Below are experts of layer 3 (counted from 0) of a mixture-of-experts language model. Rows are named router (the router's row for the expert), gate (a neuron's input weights, with its number), up (a neuron's input weights, with its number), down (a neuron's output weights, with its number) and show model dimensions 256-383. Each number is 128 + 32 x the weight over its row's rms, rounded and kept within 0 to 255.
Before each expert's rows: "gets" lists some tokens that make up at least twice as much of what it gets as of all text. This comes from a sample of Wikipedia text that the model never trained on. Tokens count by the router's weight.

# expert 16
gets: " in", " In", "In", " \"", " on", " during"
router [154 122 170 163  79  80 123 171 157 179 136 142 159 160  79 178 125 119 176 129 134 131 129  51 123 136 128 114 170 124 113 133  95 132 138  83  77 153 126  86 102 137 135 129 141 113 194  83 116 138 155 120  73  94 147 151 174 163 171 147 157 162 130 127 109 157 119 145 120 136 109 111 139 193  48 172  64 134  74 131 130 112 114  90 182 153 159  75 106 117 132 124  78 163  76 138 143  90 112 140 133  70 180 125  42 155 161 141 114 196 122 113 130 121  85 107 139 132 192 122 180 162 125 125  50 159 147  47]
gate0 [170 161  98 118 103 151 108 123 153 135 112 176 123  79  99 140 160 132 178 193 151 101 107 121  68 119 145  97 149 141 143  80 165 165 181 165 154  96 112 106 110 133  85 136  81 192 126 135 148 131 176 141 181  93  87 137  58 113  95 100 156  60 139  67 193 151 116 140 167  76 111 100 107  98 131 121 122  94 129 123 141 148 142 107 130 178 121 102  82 168 193 128 147 104  73  53 111 139 131 164  76 180 152 130 110  97 200 174 125 131 153 164 162 131 150 115 123 144 138 151 133 103  97 151 141 131  81 147]
up0 [133 188  98 162  90 180  88 100  75 134 108 187  76 147 121 147 132  95 102 104 126 126 115 192 150  59 171 147 155 135 148  67 163 130  84 135 127 157 124 156  77 110 135 173 138 124 138  91 108 172  98 138 114  59 102 134 129  41 153  61 137 147 160  98 162 121 114  92 163 115 125 104 142 158  78 164 115 112  47 121 181  98 175 109 133  61 141 152 111 148 132 195 113 107 106 115 123 122 150 145 106 144 127 128  63 134 117 195 140 141 142 176 113 144 133  90 116  99 162 127 110 130 128 109 188 102 143 121]
down0 [ 68 127 116 116 142 184 127  93 160 143  99 132 101 182 174 133 143 159 128 134 121 119 184 116 110 102 144 182 197 129 148 138 112 120 199 120 100 124 128 117  95 114  98 143 140 187 154 123 130 127  68 144  66  90 106 117 144 123 169  97 143  92 134 105 135 111 142  80 147 120 157  88 128  95 206 131 141 116  96 132 138 125 113 124 128  76 126 100 111 109 169 108  81 126 134 159 147 100 116  93 120 138 184 143 107  81 134 121 154 172 139 161 121 129 167 162 103 128  96 149 107 116 113 182 126 135 138 190]
gate1 [148 128  75 151  96 192  98 128 167  95 120  72 133 181 123 141 112 153 123 151  53 110 119 113 170 118 134 140 116 148 132 108 174 130 136 169 112 107 102 178 122 107 106 146 160 129 165 158 127 141 127  86 161 167 115 126 114 144 117  47 200 171 149 115 125 106 152 190 113 133 167  93 111  85  75 131 122 120 180 131 124  74 110 169 101  60 137 203 134 151  94 151 102 158 172 122  91 145 174 135 186  61 177  85 115 146 201 100 102 142 170  92 124 152 150 110 146 132 125  84 178 145 200 133 126 128  72 151]
up1 [118 148  89 174  98 117  81  88 134 107 141 157 134 114  61 103 127 182  45  95 125 105 150  80 170 178 141 187  99 144  59 173 116  90 117 143 121 128 115 129 135 149 116 176 138 123  88 180  91 169  97 103 164 105 128 126 131 175 139 166 116 174 144  52 132 107  95 148 112  99  97 135 105  91 136 124 159 163  82 116 178 185 130 169 151 155 113 144 142  77 175 133 133  97 106 143  90 100 121  97 142 170 143  93 125 124 128 187  80 112 173 107 170 178 161 120 174 130 140 135  94 161  83 139 160  81 128  90]
down1 [ 97 124 175 205 145 143 125 138 160 143 142 124 108  85 112 128 179 145 144 109  99  97 125  59 165 103  99 115 125 101  94 162 143 107 121 132 189 137 148 197 118 129 167 112 164 129 127 146 119 126 149 104 128  45 169 102  91  97 184 127 132 116 112 125 196 161 135 104  41 123 167  95 150 105 116 157 117 111 107 107 113 128 119 174  84 145 103 100 120  96 153  97 158 134 172  93 132  93 170  75 113  69 134 143 136 112 122 123 118 109 127 125 118 165 114 120 118 152 133 107 126 116 122  80 132 133 130 134]

# expert 12
gets: " of", " in", " at", " from", " to", " for"
router [ 78 156 159 119  91  87  99 196 139 152  82 141 134 111 123 136 143 142 129 105  97 122  95 119  82 114 130 100 162 140 133 112 120  96 153 177 148 161 124 129 141 146 129 126 143 111 187 115 133 113  87  81  70 127 136 174  70 120 210 130 151 132  78 104  71 126 127 107 142 138 194 160 125  99  97 137  75 159 112 114 143 112 130 113 168 165  90  65  75  60 181 164  93 121 106 137  85 122  76 153 129  94  57  86 171  98 162 145 134 161 111  78 159 140 159 130 177 123 210  73  90 172 168 161 148 116 149 112]
gate0 [164 142  71  53 105 112 115  76 121 150 180 152 162 140 101  75 119 123  79 112  76  77  83 139 148 114 141 144 140 128 182 129 165 162 123  79  97 193 148 137 150  98 142 147 177 146 161 155 117 191 132  95 185 114  67 130 186  70 141 114 154 111 130 151 113 176 117 123 162 114 156 170 116 122 147 152 164 131 176 105 127  70 103  80 152 149 138 141 135 100 101 101 140 160 111  82  92 180 112 188 102  89 142 183  69 159 133 170 163 129 161 128 186 125 124 125 150 120 145 180 134  78 138 117  62  86  87 125]
up0 [152 108  93 129 136 147 113 112 140 150 183 118  97  98  81  70 100 174 113 160 141 117  86 115 127 141 131 151 138 154 160 134 116 178 147 134  61 145 104 126 100 107 133 129 154 191 101 189  79 185 129 107 134 111 121 186 158  95 110 120 110 138 149 129 144 150 104 160  59 113 153 174 105  83 163 157 141 184 149 123 137 111  91 108 122 179 134 126 153 203 142 155 148 152  95  84 135 130 126 181  95 136 149 205 136 103 161 141 139 115 141 194 154 145 162 119 160 157 114 172 185 110 179 129 143  86 150 122]
down0 [146 160 119 129  85 164 139 152 132 109  86 119 151 117 170 121 159 122 123 126 154 119 195 167 166 121  87 124 164 135  97 162 132 124  98 114 130 151 116 136 120 119 133 136 123  57 135  90 117 137 149 117 129 114  92 105 133  94 123 101 113 188 197 229 143 109 114 202 129 176 108 207 149 113 141 143 108 171 160 166 143 113 112  97  97  78 156 187 144 111 163  93 108 145 137 169 159 132 132 131 186 152 103 125 140  98  88  87 106 152 168 117 121  92 130  89 109 123 117 170  77 120 154 147 153 113  66 186]
gate1 [119 198 134 140 104 112 185 126 117 114  90 176 124 161 114 152 128 158 125 175 119  92 121 169  96 100 155 195 115 156  98 157  85 136 138 160 135 130 103 144  78 112 174 148 159 108 169 178 175 166  96 115  40 115 142 159 138 123 166 114 157 147 116  82 137 158 105  75 142  76 116  67 100 156 175  64 129 108 122  79 118 127 137 107 161 144 135 149  87 108 131 117 142 102 107 136 155  87 144 127 146 118 211 117 146 133  92 142 163 121  70 131  76 148 139 113 128 107  78 153 138 198 176 107 166  99 101 178]
up1 [135 225 123 136 140 117 156 131  88 154 116 148 129 113 134 151 107 153 102 155 160 130 135 177  67 112 141 145 163 168 123 125 122  95 177 125 154 125 120 137 152 137 180 148 156 109 214 168 190 127  73 123  70  87 115 116 131  62 128 127 165 115 158 124 154 144 125  69 148 114 183  92 111 134 123  19 131 117  99 150 126 158 148 139 158 190 151 153  58  64 152 126 152 132 121 125 150 127 198 132 111 147 147 126 162  94  83  90 170 119  73 136 115  89 107 151 100 119  72 218 121 145 157 122  93 102 129 179]
down1 [118 135 110 133  92 100  85 124  92 110 124 104  89 117 123 161 108 112 142  82 108  97 112 165 100 147 145 127 134 165 137 136 139 100  87 106 128  86 134 177  94 108  93 144  98 134 137 131 152 115 184  93 168 108 157 101 114 181 134 113 193 151 146  92  93 121 163 139 103  85 142 122  95 101  99 123 183 145 102 166 113 169  97 100 122 138 137 152 140 128 110 148  92  88  94 111 133 115  84 142 114 166 221 102 143 124 138 115 145 115  88 131 100 116 118 171 168 101 117 192  50 125 110  82 135 138  91 165]

# expert 2
gets: " to", " –", " —", "–19", " -", " May"
router [ 79 175  97 103 154  95 120 151 147 154 139  96 193 124  55  79 159 108 116 176 123 139  91  98 116 160 109 106  56 112 133 158 123 133 129 157  83 140 121 145 168  57 109 101 172 128 178 191 171 128  94 169 158 161  78 141  90 101 109 162 141 109 159 132 135 161 144 126 178 162 116 159 133 133  78 134 164 123 155 126 153 142  67 177 130 112 106  99 131 122 116 126  64 113 131 160 135 148 140 146 105 120 145 159  98  98  65 146 111 122 164 116  64 109 107  78  66 149 171  96 135  97 174 107 145 145 159 137]
gate17 [ 98 104  53 122  79 136 141 124 162 176 161 102 141 102 100 113 147 166 138 164 153 116 167 157 142 143 131 103  74 148  61 154 124 183 117 170  90 160 100 170 118 136  99 183 117 102 187  80 130 108 159 139 121 158  94 150 110  87 130 140 116  95 126 149 127  75 140  98 108 150 139 137 132  78 135 132  84 174 106 142 105 187  95 133 194 162 120 164 114 155  94  95  56 146 145 166 132 183 133 117 165 119 134 145 171 137  76 167 144 107  67 141 151 135 131 167  93 112 181 130 136 111 140 194 145 145 121 131]
up17 [127 213 190  91 168 107 108 140 109 101 143 105  95  88 145 151 141 174 130 123 155 171 113  92 127 127 133 110 133 115 159 108 125  78 143  61 187  94 112 144 149 126 136 133 151 114  75 150 107 142 117 146 155 130 114 233 191 172 114 134 118 158 162 138 164 106 175 109 143  94 137  83 138 141 180 107 118 138 100 144 163  83 197 104  77 163 131 143 101 104 138 125 107  73 124  99 131  97 126 148  99 102  97 166  82 111 128 168 130 122 133 126 147 118  95 115 141 132  97 123 114 136  75 141 137 123 156 139]
down17 [165 147 164  92 125 123 155 182 103 182  89 145 115 132 181 130 131  70  91 155 140 148 113  73 135 118 119  54 113 160 129 113 106 138 112  77  66 173  70 100 138  76  81 162  35  83 151 121 115 180 147 154 167 129  64 138 185  83 162 139  70 112 130 101 145 149 126 120 125 148  99 126 140 176 179 113 160 155 127 130 172 161 121 125 166 161 113 181 153  81 148 145 135 166  64 123  66 120 115 145 109 109 123 133 124 119 183 129 154 138 170 156 131 124 121 112  63 147 116 151 113 120 102 118 124 136 124 150]
gate18 [ 98 137 174  98 112 161 132  90 183 124 119  68 147 205 155  90 140 122 135 133 147 160  94 145 164  98 135 127 131 124 173 156 141 151 155 135 109  55 113 175 143 178 179  92 209 142 140 135  74 108 112 167  94 120 128 148 113 123 146 132 115 137 106 173 109 111 107 129 158 104 129 150  72 110 196 137 183 136 180 159 114 119 130 170  93 164 108 156  84 132 179 118  98 219 105 141 144 107 130 180 128 123 137 112 117 131 184 114 132 110  81  83 153  97 101 133  83 145  72  66 129 118 115 170 159 151  86 111]
up18 [ 62 143 175 131 108 146  86 137 161 147 106  86 142 175 145 132 206  92 135 165 129 165  86 104 170  77 153 180 159 111 121 197 129 123 154  99 125  90  95 165 199 134 174  79 189 197 130  96 102  97  82 156  92 125 160 123 119  94 174 129  87 156 108 177 138 100 163 142 106 137 163 143 101 133 133 128 156 103 198 118 131 145 105 141  53 125 125 119 108 143 156 102 106 214  96 102 156 100 158 144 162  94 139 114  85 108 151 113 129 117 105  52 135  62  96 136  70 128  84  81 145 145 149 136 151 145 133 155]
down18 [136 146 109 146 141 160  90 165  69 152  96 139 149 105  57 112  67 132 162 146 131 146 168 156 156 132 156 118 169 126 138  97 120 158 170 139 100  86 131 125 156 170 145 151 116  66  99 117 125 122 109 127 128 113 161 121 156 171 149 162 136 130 157 159 123 150 160 101 118 114 154 119 121 160 110  66 128 133 141  42 114 106 119  76 140 122 172 119 142 135 154  75 126 208  97 145 162 125 148 108 164 114 142 177 105 160 127 142  80  85  84  92 195 125  95  93 142  78 127 141  91 175 145 108 106 172 161 165]